From a checkpoint of a small mixture-of-experts model trained on Wikipedia.
Size: 12 layers, width 256, vocabulary 2048, 160M parameters.
Below are experts of layer 6 (counted from 0) of a mixture-of-experts language model. Rows are named router (the router's row for the expert), down (a neuron's output weights, with its number) and show model dimensions 0-255. Each number is 128 + 24 x the weight over its row's rms, rounded and kept within 0 to 255. Numbers have three digits each.
Before each expert's rows: a language model's description of what the expert responds to. This comes from a sample of Wikipedia text that the model never trained on.

# expert 17
List and sentence openers. List-item dashes at the start of infobox lines, sentence-ending periods before a new sentence, and heading equals signs, such as - Label:, ===.
router:078085159090115133116091104129102134133165126159114102155131150147150075112113071147153094156161124096138122137086092110133124116144124098130135152126154177154083115118137157106126107133110124116126116105106135135144143167108113155128095142110152133114130139076068158164115104123087139070126143098129183128130116151160096153091162130122141165127143110118135174114123107143082124135141097163121088099124132106057113127120118106146116143096146119140101106152121102171147119090166106142148102079113125143106139120074183125102093165107131139087143105157138107099114134122100130149136136147115137175145115104155178081128129134128149124145140106131147148121126142147142133130112126108114120150178147168131117158133143113127113142153161126128113129136129139118124137121086159
down0:143118104098115150158175138124159124099124152110124117169127136139139137105102140139114117147123142144135111169121117122141109116103164097118187114126112131145115167099108124160129161117103078120123137119099142130150160166096101123058134084128122110133114150127179103136145109180142134127164112117097132139123161081135097113087174114151111114109132115127100108133130095100116155115123124139158124159143168144155153146136129069091151121175113139103169133147120137107114122131127114133112144143140117146142082142168072125155154177110133094091075136149148109121107114165095133140124123136092136176091130126123173124137162140093108132122127139142130077135128144115104084134174127164128140113124110146077140137158122140143118089164118113155198121135114140140126115090170117
down1:193115141132144083156128138126113120127183122162149103139104167106140152172146163127114098107115071153131133106169118141099129151159136104164134118120147145114109082135151096112137150110152093141144129149183103124189106149150110115070113151082093141161107096135116147143119100107121157120140141161161080180141128131135118116143123129090116121082159087098131108162133126100129108151143111141126128151175107149157162112141153113136109134118092106136120163080121166153134119120156157102174126118106117148175121131135116117102123076101131161145146134136122126104125139113095191110132112114133144100124144118134148095151103116075130165120076146137145140125107127129132148120115124111093130106161162099097117083114126147117140108135153126146098125116137128116174109134133150
down2:139136175123127114126160141141114136155135141161146141127141106129105079137147132118159131084119166090084116138124111159127085120141104163163145129161165094074111143111116138185176140151141127122151153081102136136093133145104121130119172132158129150125132159138110124140139124139170140115132148126146054151103153105108121128142162163121130143145129116133150141140096147131146116103117143131123125131180132101105142142128113093126146104122153122166112123132114087145124113189164119128122148109120167107131118165172115154183107116119092121140189072125112126134116132087097134149123134109180111133084116135120143066117114161130074102134147119119122125127109144146164122079132118085153108156130141161098166130103095123147142154112158129105176114106148133127096131130089093
down3:164139118121144098115120113124129116113192112099146147133101135138164138168127141122138120108160134113095096106130099147132147108128167133160108143110134107104133183170063137167139095098156127161136125120122138158127140127115180135127107134114127129156147099155126126158147124140117122110157103116105150154137111161106121131125125095094134129093135149127132126116185109123147132091113153110138112083111098150111130116099149157139139137134130148115136058103107118139132097182121114141109104130158194143154150122124147170168104118093091098133114100100089137136138136126112145123140071166112119084117110120116098159131095091112138095105139179068165129106106093101141122148129142111096125096074115114131121128152131094114073081134142132167163121164131131146106113161126119
down4:103090126118057116087175118111112142140135096134166099119129127141138148116105116102088132116135104139171130171108125157110130127156146081106093137121187121162118175144109177128148134079103109116134164129145110139135149123171120172102145128133112123135147139154105120136148115144136107118076136117141101102121140144168117160145126139181097121129133146132124105129127144100115121135151114134129118105108138138069084131118158118115132135168114138163127121119130134138098141103145156122162137106113153104168104077098136107113136114137115118148125164126149132146139080124136122184135118069103111138137142149151144147145140150115124122124149120141179152108138117137138149158113135118142146139183101154104101093124101127063127140104064146116094124119153128050167097156130098
down5:149123117128102135143134164130117170130155104131153093116116137115115134147095117109117112146089119162137140103112101121166137117127084106091116141094153135092166137114131102110112156131152101174147124090127125157134089166159151132160170110110134177175151108097111148125093108110144162097135156173107095107117139110123211119175152137143114134128125128098107152133122159081149128121101064127127154125126124146135127150113081070109116101145075095151098129138144144113139120151137129120130144122141160117131155146113110153131164154153131173112179141108094091132123114129139138097150113120110151136117138101130089091144067125113155153135128129129135151130090143139166148126142159154105138195119135160171164162147093152132141122134087131144131107116105115124086130132117126
down6:070150110158118115133146135098164123111096121126087144139136130126121141129124127104136141078108102152078135113114091139127120144079108165159110082140117184148118118115088111101159112104128137132152107145124105155142118119118148150100095105097136140104093131162120125159107129177164172120150095116130128112130148122092147090141094105114142150148117130188112087161111077139102139147071104134167141123111153181138097135098195126143180117111144140114144151122141200120106134110144110136129185126119119126122119166119115144141135131122146170138097130136155157120143095137107099143118146130121128146120145135166185135142167146180133149104124088066174078139117147138139141120135116126123148130147142108132120108114122115100154142129113139110125105138140152128094144106106127
down7:177147133156155125114104119131158140097121140102121166119142113118127120146140127130156093115144144115132150116108073118139128102100133141146106123192129083105140104157138124107112089134114083122106113101105117154185121112087130128084099164122123120156126169170094129108153103138090111110098135128113102121115110119134117115180085140176108129107091123123171103097150160115157146108126129138121129104140131120134178136136140085126129165111132120089162122156110124108158128121136102133163114108131117108142136102113097119144159087162130134108144166134132120111131114121128105170174155122076139092154135130133166144105094112150118109126178131179154136095200106156142126107141095144078099114138147102102093093124163164160111137121166140128146112123123154144129177154092141
down8:096087122134148114105138123145121122120129139102106159146131152089095119141112106117130145169126084143133144141112128100146132135139121106144081097102129126095120160139088108133119125113138131116108114142101142122110139119168120125121143169145113124141139160086118119118134115124096112156131127137114086169116148137141099177133116118066132139155122117127097126171082153120124185104129141129096126148137132124113153148145125067136160153161046111141131160165153151191100093128088156126177096077094152101173130131127121102121112147111135107120107117110155128126135107110160096111126153101144167125103123116140172122085150064164132176104087135143118116154155090132109158138157172105134156093111131125150128153136118102135135171152126093111155134120151164125092134128142148
down9:105154112083158115116100116138122146120149123146088112093091138164131121131137106151119139113141086140145153118146071076111163114126116151137113075166155129145099099188114115117145120102117117121102140114138098072115135146144135078121108125163123137105103170085139118164145154119141135122160149132132141137131134141136155162136122125157072150109151100140138101128101094133119059159168097136136137158095133156145154097098109178132129137130148135136125135075164146127116151155172149143138132145131126139136083137101128149125123141134132090185085143126129110163125151141131098129099133164132118142134117172111127114100133128107140125162125116100159114112139126119118110140209126107151146125077139103156133110159122161147112076171133148136116094084111139137155147117135165
down10:141108123148136137144141111138127123101174111154120134185120217139121077105149120127130124134138111096140116121164137104082108100151107141162123113128081122161098136145110134152112143147060110110119107168150138106125131156082099110119146117124112122132139149138120130131150127159114094123129155170085117124064073103119112151146126141117120096165136133131100129109092100140161129109146143110118115161096149117130106117115134140130166105118138122136127160147136125101088151153142092123175123155135107136137083146216120164132136113106155133156107146119108176149109127086111105071149087127120162128079149135110158169160102142122145152137115116133127114146139113101179086135127096173143143120147108141100123128155151114113083135121135155111110116142124148119133156130103141
down11:108122119140114126135155138130113104101114106146153101091161123098140096134127135104142128156136184127149112115133155126118132150131060062140085145159150154153129126099156142180155150135150132086159130116113151100152137137155110119133089147135119125139104131122096146144144148108138120143105160123111153146121167148115161096129145142084110118105133127137151127173132130154156135142120099130179160124120106115121137174160124118102123115172141132114144142103150145171103122136154163121103160144127161088135097131132169088111118137122156137171107132144137143111092155154104116133103145092090167144135079169181112148116083117143130119152125148141155155167099152111133136108091136120134093161126150163160143145184171164123134122140127158171143124151058096119160159156127122
down12:153151136157115186112139098160089109131117133157154139113106102117112156128109179133140109138111147123079118133078139095148093168128093139145138147123082137162144176129096128095132127134127139106111105153110109089090112101101102179123125144112097173140126112100133154094093110138127162099149156112138115166082149090118161172109122092111092087127093164154111133121114133172107151143141131126117129121107104114145142124086149156145167116120145113123162098154150107124161112109108132121098166144151143124111146117099124088082167135154123149151091114123112130135098090113126194125144148112115111131068146127164097089129121062141135105106131123132154139119162155106123109114129141143148126187114117138174101129139098092128125108122127126143134146124141102119142118099149112
down13:168139146141158097079122123127106149097147147109111118127079148084125161183142103159164152110124119097110077102128135166081109095137148217152172123120170122140123104131130084121181122155126124119131126121135120134150113111094130127120127165137109139158117103130149114154107141190099118145165129189118171123107096099124125147124133147137121114120125110097109142154145162145123130141137143128124114191099146159099107091109151105137115139136130174089124157152140073110139160166099116127086166140102130122098099103138128125138143144146133130140082116121153134130143143141126116101132180106105109100146140167119128158129094097114138124154140113078152127113150156121130089127123138116114138184154113159134112122160129115133108115149121124152090158143142144142151158096140125
down14:142135109128121088145118174175104140135140107123159170124155099148083120077094155131127112110117137133151121150117139138114100142105098167133154095138092130134138122154107146147185155107124111130094103110105156157187113141140117142133134131119125156094119126119118114139071079114124136131122143107089116124092113115096136126126095161153142126118176136092141148098114099145169124115097108156118135149126064142111116101142138137141145122123130129130115098123082131129113145179120118132143147126094076131107083126181148110169110121104151121127133128122112079127107172156116076153108140091104140126151156140137149115114158124119093083158111140093140130131107084159092127157124148117115173143168128126162089143096161150150153091127155140171125166127127098083116138120108164
down15:113166133097088111166082125115129120151157108120140123127116119138147112167109112112119121154159111131111131150123106108170157113102138125159067180120114149155133126125154104150141124104120131114100100134073146156090095113116151143132121167172129139186110148129102126115131127129121092125124112091157134094116126129156138130083092097156115146175106096145130133121114162150150100145125155112080112133131117130139108136125091160132131085201078115137125105145133141136094093145130146129120139115090106150175095099121084147114144127136128168139129123143135156109147125090135111140117161108102120149095118048104108134115123161140162109156162101170084107120158133107121126131123107106140098134109170162137154095105072106103135149121141160081151105112105125120157109123136131
down16:138143138129131153135087120087150138143104129186120146135131134134165136118154153191126092122126089150096142135127127092080152115139147164125160113083098101114143148121138120157098139128126136114146115126146108112080141118129158126142115092131131118108104134129152134135127153124101112096144138138114101163147092144165083131134172159117168139141109160200154112124163104098162150115157120184147104133164117130125132146130139132110173134128144113102108102131153158120125132169165081087062122127119131146133155175139105106106118110133163123116116154098143158131166123129141144141183118112135128100145127112094127162138106155133143161171154126158142137138142095107123101159089113156121089115144122131039129123119114155133125136127131175118143138132131065099102108111117124
down17:161122119113171111098161136152115172158114091112091123123076118113152124095110068111098138149124115157111139131126136161123133096076105081098124130149179095133127134144088188125117144139151135145139137087132145122113133122121136157144122105152145122119081124142156117142118125118125153136128119138084108145134151127116128121132158138079142146142122130099175121113129089155121117108100118112128121081100141081131134094176157182125154095190159095137148142134110105145109122133118161091097104150140085146146143113141145138115107130123114114108094154068140095138145096138142096139116164126159149093141156118101107134127129144110144160126122120115136131124118110154147149133119123130159159159138092081115091121087150142119071215138128122144097127104127134128129103085135110
down18:134124170105095112102156094147107106101165114121098105086136123137140141123159138146150089105140158113110079092148118166120131169092121123106096126101107083127103121116166104154102165128144097126112120132133153095101091138148107134138145108174168118110133106130128122132112096164128084108146111107143110131113155130088139146145150134148130128116154110166142125172121143107095084140120181114133108140144149127111150155135165112113157116122119140071132110111128161103117139148146096179116133097105173186138126107115133127130188127092122146073150120134138126159110071111090140152135139150145122097140113071116084159137136117166125123165149126123127117133111111103128134150144146124125167096144136117119161115151130139111161137128187075105152150134161109131160135092100167
down19:106139111129146122097120094129128106117145154118141125187123141124161104141140097121114113122105106102078136140158138126106091129166079154139121105137156140118141104139117156135150107119126143148111171127096124105131202144086138108145128188156140139142122158108122140154156144117164158117090125152107120106125124140127110117126118126186147167112130141141122123100141087139117114125115147167130145145106127194127160134150138152150097158127162101118139111140160129125112126159118158089153151108093155116114146170138119125109154142135072104139141150125135148127151087112079156127113148100090098152133110091143099099116116106140113118131161154150123116110169123100136110101113143179118122155142120135121119096113195129108119123160088098154133099091184167191099118103174158
down20:109088132129097118171162107148122115097134133158137161125107098132154145128113121131080107145140136153161149162165110130105104131143153104103104136116115157127116146086150137126114143084157125126108158143142105150171149146138092133092116113133138134139152083099145065119087114121120109133143180103103124128093156142129122147087139164173125148150127125120106095098125128159165138116124139112091097103140144155142123092138096077175160121119142154143131109133123088131152097135130150098128111125150128111099102139123100117093142148110100142140081147109114082144111120130133106158151128116096093118130111173111131083165161139093143151175123149139109114152131145149105134138162144143072078110135113115126085127090136108122143109104088059174150165101135117090107121133096150
down21:141099136084093117094139113157102148126103114143110154123152149115127181162107155138115126095143130118154158126118067137136151149099116077090153152152096112129150113124109119117101092109173122109137099107137098141113119104152164115110133083144100139108140157144124134098148181117136132103108149106104098132129116103094149147122120155130096122144141111093156190125160088138110140121130098135092125183116119119146143129134098126156114101149123132113161118120168135134100167115105128122172123087096154156106152119143067113108158133109148115109135160099157063076149133148139145136164106154131112120132117098133145120102128155083129139103134140177159109118131130115134158171136161135112101124124092140089130135175113156133109135168113166144139090104177121159112138093109118
down22:120111120126125123135129169134129120144076113101143120153111084153074162138140124059145105140144125173136124182120125183106139104083135135123075136144116115150163141114104137159133148097168166107152124124134171112134126119129113136142046114112133116107110156141160137129117107128127135114162135122101164120164127121105133130166089132127073168142130105104141142155164141126147116141151146147154107144070104106148118090125139128102129117166151150144141096138106080109119082202143168096096150137129165109121166126139134111112131145119187112095144131143109098137152101126143133120147131115139169121108121128138136115126134140080130149166103161099150152150140130110142093176119149117117123138112116138129080120191103135131129155164130145098114104125116121118121157135107145
down23:114101120075137142122159137137133082110116152121114132129120141126100132125140101142122133148156122121109086093149157121096123166087191123096178122145119101161120108103116120114142148111141146097125149113148110122181119085075140146103082168115087154105083102153116154086101133124098116171133138118118125137116105135102139133146110148116120119108100125090089093105159107109125108134169122159106131178155120154167085116159112158148136127144153102120099127139114149118110073113186095124130120119089143135141116138087102126125141120101151129103134146116120098134155066112135095119126159161083120140171132126177146130080146145098117105154131143142142135175118101135116143113121147140132147159120111146135149115106160159135123139087131164073108152158116174151116122152148132
down24:134056155116092127137155142145191118155166151141162142116117123153111146135161122168127109074117122136129091095111142141105116158128131101111126143129123148126139108100125111125119152154141093137083159179130119153110117153115158142122112115143125068121139142113161124094110123146094147145110106146122116088176087137147142152149113131117114127128113090092112134128109147156089125181126130117134103091109135187146106105133150148098127073138119119111137118087154112124102088099179126152162134144104147099115150132104107136103118093127137140130085125147080167099097107121108101143114105151124133163132108123097145124141203108106127105137127165105131111099094122104117118133127094147153130162148141109120114127082139124154135122077132081072091130135117094142098116121110106
down25:093145196107132138131101116155152119152172163117124124127142155127143116091140123113130124162142146113102187132119106155110114165110129170112118135145094137093161153100115139085140085054136139116153139134084116141089099120131114127114146117087144106103119142096134137135148167099111121127124133120089140154161123109127114122142178135118165153080139128137123146161128135099123169126164113175132092101119122117119125143136145120113156153154136191117130142104131119137130147082107157133137107142146081108104142099139145092144095137115141144166098123087095136136134134103114115166120095123101074105084111143130157110135143103120156153124121147163092140106116160106148134109121179097122120122144128091170116137109163137117105121147174142141142181123175086108135118096079131
down26:156139139121123148072070099118166090174125163042129149131130170128116117186110103115141158097120157154175144141121121117121135124174154119111139143129114158108143114125098153132085110108139115111138127132101151112155125106156139141113126137102079117159161089126133086151173093113110120121155165149131117132122129131102119105107144144115134150128125104096130128116141114102136134122136109152131094053176149122118134168100127123117108084123090154139119114117144125107111103132105077063138131129144111153151117143165117167108119176129088110157114149088104158114153136124122122095110107144147197139124140090128140138118113101119116117142137157118119122124181140135124107127111120154100168099119111167121091124175136114138114134117112141122105120136092119114178114127152156
down27:161136082120152131130126111124184101121158112137126145143153170095162120135087093162123137133123184104143117126112135138169113109104129101101171122157139129133096189109182127139132119115093136113143132142138112104157151125112196129129109140108148088133152108132108121111141108150065124137150127136140136161123121094104105071156142147124153131146153110147123108138104110087117114140161132143119119110163136123129153144113115142141093090157116089112107156111100076141094134095161120141124104111173140125141080133129142123114156108121169152130104106121129081167137145127140124125132156149115143118125154121134111106099093184156095118119087155115096121082116139148118141140152113109170169154125119159142164133141123092110187156129126143094172108132163127128109078118092149
down28:119141167193128117124125113105152111091102155114088160127135131111154145147116122144165143115135139170109149110166157106164091134073113105133098147129114105172126110114140143106131134153164126142138141188125101138085161106089156125181121116128150142134127108141136132075162177127127142128120130161106061097090140140152162128148146113146171092111135117103116167129110091145141171098132105153106086091133131107169101109088135160146142153141098128108182129099142175151145142131139128148064112130129105132094127139121129124126108108126177103134171146164131104149120138107163106115126118121149116108141077146116121143152149129145155160150169137127098122129157061126124149115166110088155156116128142108125129101118122128118130149094132138096125129125122127139082121118135123
down29:147127130075144122184096112118126168108162125094088154150157158139109108146119095111118123118123131121121064178105127153131151161117110135115125159158133095123121142128125153101140146091173097100147125133100140136150155145143156108139166133096112123129094110138112132122134161143134080145146132161103119111140139121172125141177131124165129145111071098129128108138133109120103096107121132159119144105173123117145121132138103110129089155120174116136141116140148197136163164087156123099098140142111072127133146127150160130152131150105123212088168149142121166200087085108125116108103108101087131105087083103091109103078158128144130118125151115118122132117129113127134106126123149126126115109133168125126128097141170131133142138153124135124108138158144103102123118105128129
down30:124141166129118144130127130077104156106147126170128113090111117154125151100142126143125143143106122128139114108142148113120104131104125188097149101123079142136126137157131125105102126139153108156146178163111112122125147129136139127128125129116140137098153104117187122108109115140130105144126174169103117109164149118145137115143110131149148144157137161156161149157095096200098130113159123172127188099129126088126128130099132141146121134158140126115065126124106101081168165143147138164106111131117113102091150140133102119135138136124170156138154142140095112144089148136116104102160093123086110106119131122118118131132129058154150126164195150139132146110148135148148105133126202146147136092152138148136123131128069085146085159131156097132121124152127180118111135145172142
down31:116179115132103144120096142162089089128176128137171128127097143101147112102099110130155157113098100107107126126100139148126096081135103109144081138140111103164101099168124161137124111147109156064159119122134134094115139168152127116116165142136128116154158109166118140088134118121126086088126122111125146139127105101131163148124197115078119142125142145114137134132165117116160097145144126176119097153174116130090098119141126087129137089125139091121120152089123142111140091139146153127136160106114096145143140127142130116136141120114170161134108114105171124115116098134086089144154102114137092147122113130085171144133143116137072114129126149140161157100120115092112141088153128076127120115141097074115131142144080103163120131162120116118071125164151135150141101132144132
down32:148173167142116072104149151118159119137103118139137111138125116149138168182110143140107132126144128127082105125110112070138111125140161156159119122111153151126163131177151143149111134142153150168156083090149122149172109097089110149144151146168088150105150130130139162142124143160148131102150122106089147118116168114131144148087111145112143153118101139115111123143116139141135104068118134149122110082117106140128125130156148153146124131087118139167120167116102117145121134136117127173106120100127155108121144114164135106153147129131129151160172127091144148134114155140108154090153124107110096122114128103097195138145122112144126145105098171140122123109064133127129099144117124103138100094157073104114121077172133139129150192140089120175135134109121157145124122133136069
down33:136158130144150084161134132094140119132110121109117159110111116126140117115117129148143130134090156145137101148085102113120102163098156174132111164122097138137142077132145113119124171142146103134117109105125168136121093110160126115166148120130139113197120114119155098143096100151144111131145110128136163143100133139167102137120135131107157144105108138127121073102098148143126131143126138127123110092142155087137068143129195119104109150112123141146087158127109118129083125102111110137136112154136165101136135176179172141129098149136119153150124113164133096133064132139148114132141058141078151092076140144145135122101163171110155085137122135137140117148091121101133136107148115138084125178107130126148088081141108127153141102119136150112134116128078117127140138161129179
down34:124095104132103115125153131116160148143150119190112116088141070133164126118084095122136111106118122112098142118125134086132109126182079133146123124154135099130117099121166101156102188131120172120154161134136110101112159148129090101113148106144113140116147119183107160144151106117080123125169095126117144136107111156089133119118149113135113170134161125088115135125123145082117111176135132144126099105108132127130149103132130145106144137122110116126136141113178107135161136110117129088127080152153151121137127115080139196149100080117153137176148148125122097167179131177108159121130113129119145126116152144117122115124081098114147110123129147113166102145128121113117159096123117117106101133103095113142164119142168078126089108144129143146159109145146119125157171163109078
down35:134124175122110161112132159124130106164167124175142094132083118134178111114127127112128100147100092140122104124165108132169132090162108132166122149156125113165142152115156151112142122140132133111143145111128125152128141114092154164114181155106118091075098144138150123089111107132121132162145160111102120123169167143153105107112133133112097175118156130098139126139141125098147100111083109146129174122110117145128113122117128113113132150118110131106106124146123154126141112100155124135152070123127140142102060143112152103149134111101131142117164196126092151108091150150120149090160181126171102077104111112097113121096093146118130100136152153135129119127079132127165099148109135150139179128123165137121115124099118105148143145145112111148108088195126127122077150124162131
down36:118131117143179147137091145124152136150110124167174087133097162075135110110173158118135127130135122148091152133134116098158136113102120116113139117152118134139152159157098131137123090116146125120146119126087129155119153126183088122117157136130112117149150098185101150139126127150159133111085120144123150149137132128126168153166095128136095127132082104082122168165131101113148128132092119121105144095112148087103107077151158149124152105112134156101123127155128109132120085096123156126132127140112164099174158149114119121089145171133101174071106125142068123118141096132099111124114117124143137095152158127154119112078143159158155128155174134125139122131100117163122145133103113148160127060104116108148095135114163101120153121117150128133161116123140143151073101172107143
down37:114156086110095132100097080160160094132139101100133150143138165127144133128152145147127118123134145109138116137117163150173098144133074130161140138088108129130147185086121192165109128136143158143095122134139141078137107118108109119131158081105122148145102087106168100096156111140154093096133134128109128131113137149137136120120099172086103157126130108143101117118132140104135166151118160154097174078134159119128162125136168116108087143125118101121126119158118142139175129177129138143110106121153189091086142097120139133134141122125115086111138114127126166094094121109148126173141115145152116127149095120118123077148101125145103150171141161150151098074112144121106105116150170112138171117122153117132127143126166105131100123136141140138109133101107146148119124061129119
down38:118139176205137117090105081046137139121154131122138136102121145103122147176152132076106128125125064116128143154131124089136101137133165079116170144159121122110148135123138119083129138089145118156102130151139115079088120150163127159126146116120165158159100131092129116144142151142120147141138126105137132115133126128111079098115095165095148101101088101108097129109108158099163122107162124113104101142135156117117126141133120135091140133137107111089111181125098118154136129110144113105153136084138117163191103099106119117127126148115177161139118169128103146157145161155104158155115157121110143127128119122117121102102122158125138091134097094118173108124109119096118152089117142153165086117086095124103106127131147132157110106113104100136117121138122119144145136101121135
down39:126113108092079161101063123101139127129104136122121124123112126174153147104119113101132187153176166161123119092130123122143094122144131187137135100110124110117093163124097151124125117149116130127122127110114125101131167135103146132115163167141154092091112133115131119099095121124107157106120166087131110085117189149136105176118139128098180122122110172105158150110121115129159150181094088138120138114153142112122122144120122161131156115106133086082126107104138162115135106117137178120098101109079101137111161078110126129122094154115128132123117141081094151089137127112085128131120128117100126174128112108077178135116126140142106137145152132094115147132168106080123126128108118105135113119120129122092144141123095145120106145123158135193144129121167114141117110114101095
down40:118099109176131113169140149159156121117109109119129155118140163096144086124148141123146120114064130138135132149149089173121124091113119080132117170131152125098109119104120145130126127102137121131165150116120110120158116144142107154170131120096101118097151141059127168119105141075124171141133116127150115133134089077155162129131120154124112158132125104097144085141114137157110138121140128110176119142084144166101140112143104105136149114152101126146085160155185143140127120139175118177112111132137140149160134167161119152092111150108104106156144121161132152158103150101097147125098129135160125142107125137130076148134104186127113083083141150134149159122163132160090100133105141120135107109129123116090103179106151126100120137147090102122133106144132145153161123095081114
down41:134095154153109139119154150115074140127140149120133123124123120144113147154104045127131139133170133107098111143117123139086144139099171135149134128108147165125129132086137103117111139138182136155108094145105114125123136130141098141129111116156133133129110097141086124101095121082066152141129155153169132145113087133145115114131095147122146138103135142151066128154139133089124109134130148120124105115097117144141135136119148148135130152158122121143107139150111151156117149144120107105156119131066113148157147124117102101137160150140110134123124166119102118152109120085122110090189117064146091121117170119128136106138180108147109112161109200157093174091108123143142076116104109149141144135086108121140110130122179173128156104108149144146122161143105158112128113099078158
down42:159132115118132154128112123117092105119148126111134099132146120181114114116133165137128168153141138155121120147113101119163121104171164105157114169133107085141142113113143169054138104181125137139058145117140131124134097168100164127143105116133135132160147172137093127092129112144149098119140133162080093137104111151127166105160112138184156105091097131106149160144158134110110134137113117109125120132109170105115152145106126125088116158140148185142105132154115148120164141106124110138102146141142091154149083124162118085146144055134165118131180141150149124143126099092117130139135153129126136139106106129143107137148179180117138109116108114131129129112144148141114117121131072078147147103151120107131140122150136150121107136155118135139161115076160133080137117105136093
down43:117117147115080140178160106116143137158137139140115121104140119151119115104135118088106144115131106179104133206087156142121075130112085065140145103125108123116123111134145106111130164149092123163152112149160134144171110144073132097123124139140165132138150175136098123115143121092158120095162140143082111149130146100120158090092120143145139092091084136081108135160128133086120135145121132141132153151132125093147098113151158141099147146130116109157108140119097125103146141124115082102160132144128091128132109118100120124110154149099133127114129127125120140133154174096127120135128116143121109137133143136131098130119127105103133139139097114128151122145074100167144127127133120144105182111136106109140114064099177076144119111121144074103172162142137155093169133135072128
down44:107123157137154130104147123120071110140150123200158164164102120122131149109142108115152106138112107087123123187128141140130130112141144118094150095079135106129100116182100154114135125133121099157164173132150104120128085158161136159145106153140097138115170092131152117158099074133104129130131146125134102180093134147132134109140147110114156127167171117182151106111149156079136128116114113151129154106120130118114136123114157113114132156135130131138095141123140142143105124130141154093153097139133154139127169129134139134144125130106085139118131114160102115084151132113135121130184125124123103132105155169116147128091167100138139128115131169175123190148184105149068171138079109088110119124132158143157126089100150108137157167097151138137112140116099117114119108104131118
down45:152148165149161119156143119158128102125135123136144141147163144114150115152134108138125174127152131126138132131101174121105130146159141110139142112152130140137143145133087073109155113172114107118159084157139139133138193116101131151108136120133121107143102127090111173135142153157089108119149149131116130101077109126149172096134141092086138118134117143171139127110131153136109105192152173142106107127185142158111105145081130078120161146165130124138124153115129144109096106137168130128081115136126089153153138151204143134147153092146125149063094100127142149120115150141156126111129124151123142141107158101145153104107142141151154160135142156102070116119140142149109149144101186140124117099101123165167137121137140137121120127106157072156098109138158166117123131123151111
down46:154163155113085121110121096111110122159107150102136144121125081132160144140175115144168109137159182114127104169119137113129126143140184170065116098129122111110160104104128113160144120156118127085089171150123152169162103108169104103126164149136135178103147099147114092138135122129113105115104133136109124143152108173120131111105114143082138116117138093125122157112126092174133102173140103136161161130117104154140151168128071134159116097139139090093126113078099128121140098124137093105115129146108146149132133110105114148157151120072139090162135126116162154101108143156173112101123129125149114126141137138156118115108089153117158113116136138140129158125098096152129127092100120141155147139167118112125141101093156090143111085101107129143135090097092151129118152099117136
down47:081098116106116125100158118129126138116083118121149137108112129147102097145148138138142116107139137127118111138078146104076128146116160122146171094114127138104106134111137126155130136087115134156104147138129139122105128110141142140118115134118158082138150157118113108117169107146167095128136135093114126150170099147121144154142101149140112137155128155157093137117109129099171141105130141090158108142129109157168086120161129162114163149152171160143148111164093173153071146126122089103124151165137116117114131148162106103136140130170134071160119110165108162112120124054115110173173143137120145080143110151150085120139136127117134093124143154104114139094166069150133111100157126140142131154168134127085121147162073127103116134148102133165109157079114131115113148156101131
down48:128140139138109088104132136141085089110151104132123171120162121110183141125103163124130139158129103057143156089080116142087162133120091124194160131121153115120112158137131151131096182100104112121106143102122115137144106112149117108141171134100118111124129096160139131126156191122124153109094168119134158140142110169158146131116090124089126130113149128135140122106118135140122165111166159087128146111111146096179194131130099155125162132123135168123165128125118092150204108116101131123159124153146162134140124155139153160154122137125113116109097125118143146182109141101121122143132110160159137131098113119164133136114160082106132132138091106151102092143113136148137133116111091130168153141125141143126148161113111091121101183150147110119107135120108155130109098114150125
down49:138148080075114139082143117144122101168161159150081145146115130143132126136129149115139097139134120113078122157142115128162125141111114124126136163116131128127129141109102115114084136125121138143115140148130165092105103151164119117101131143161154117114121117110137136117130111157119113125122102103134117117090102137105134101123162099163133157167139142103148114175092108144117144123150126125156132112127093118149146147125125127127111210101120118101150135125153116141122116115126178176106132134106159152166101150132101126140125143093127090131111134134109097120102098128165111157169139182119130142108119090105088115129165136048138127121113125136182103100125123090192155149083129148151136119147096139132108134197089168108127144109103099126153132166116133079108097170074128
down50:124151114150095136123126113124149156103166143148131124140129158121111125103167143156106136132121118124108098123090164133145122131105108161151132104109132146129110130139077135114111153141111080132163158133116143161127128142110153165087115169084122115107136107120139097089148153091188135155165115185113140074127116162122109098093144162113145127068150154158127124153131124143125139079130130130064153106141169152114106145101134102139105135136155114125131143120133136103153126130112128148144094116126137128078126094150174136142125105111126139193142086163161136097131149091164084133104144148157109152140183157106152112121118143157166142114170129121108149123107163175106119180147098096105102134100144125148128157119146140119112135119144134127119144153110139196104149157136162
down51:124118091139135107144122116065167138128103114113158161133136101089116139079123135120156171183084137121088144124183107095095147135124102116110112113112153117123110141108166069124118114115117076122133131119141087148105145144124119112159148149144071141146087166136141120138123088146125152126047068103164161148136127162146116141124088155111134186131104143130149163082157159142130150107104145087119077137126116128092122130143124159136114113134181128158100135100099137089154125140143168169118106158119127161131129159151115117135130145114135077157148100109119129153119115148116158135146131098124137095123129088105123094139141135151096152172142126095105128180135141121158116127146111147141102102155112127142111118094110138132120139109122121135142085135129122110152131133149135
down52:146108107113118115160105146145147158099156134105102157125110073144141092139127099149080133115161137117101136122110138182148145136110104186131118152137113131124113126088136107159128155158135127129076114135128125113123119132136120141115157121167103127170175184133162120122148163145132114123109120104104118110109153130177166142146149145105083116140107115084124115138150141118104168125125108104116111119152139148127126152152142157131135145091160095121111131139100117092112119164133116118113109092097082100101127117069040180081133168124158096105134124149111116085095143156120158113145099162114135092168126154149114146114109127123110097134157141167102163129163117134097129156182148117137129135150149133172134162124115144168130139091156134120100138129131171140118129095109118
down53:099109140120123129096139162104094148168137158115095127094131120086141105158123117156186087139112128151114161142128170135130140134177103154162125168123135129108157125098149125141086122132090116150150163121146117087101158132129135128156128152105121148138140167142102117149137130080155127128131100104118170116117134147160120097116106139128111102169125097108131137139087128146168147077140137118149137088149133130117129107113119100171135136152162087110076132155127122121138141144136153151172141103122127174147130104128142150130141138114118146126192121165095151069077106169096142127130112097072099121140112135123103143112118172114117090087143159121095120172149096146092126090130102115123150109127126103168166148159169126170131132082125109164123144112129155128120093106119114
down54:147121171126110113122131094110137168167118133144137160134131152104107113128127155094160130133108172132155134134153127110123181173103081170109110114070130138136175120158141137115078135123143148116162146117114113165146095103100119158060152126156134070165094149108128149143137165136114130114146108125148141104102151117121094120152130110137148125177139131128120179131134167124164129131139156102113158150146133167144158143093122141136112088156137142078113108186155174154105120160144135114108149149115110156104112151113129086125140171084130133119122117128116103130136120165111127070119104129114165127122118136091089097142103115106123160141146146119130130143090150117168142146111151141084156120129136105133040156127112148144116137097127121092115127118121103123156128112148104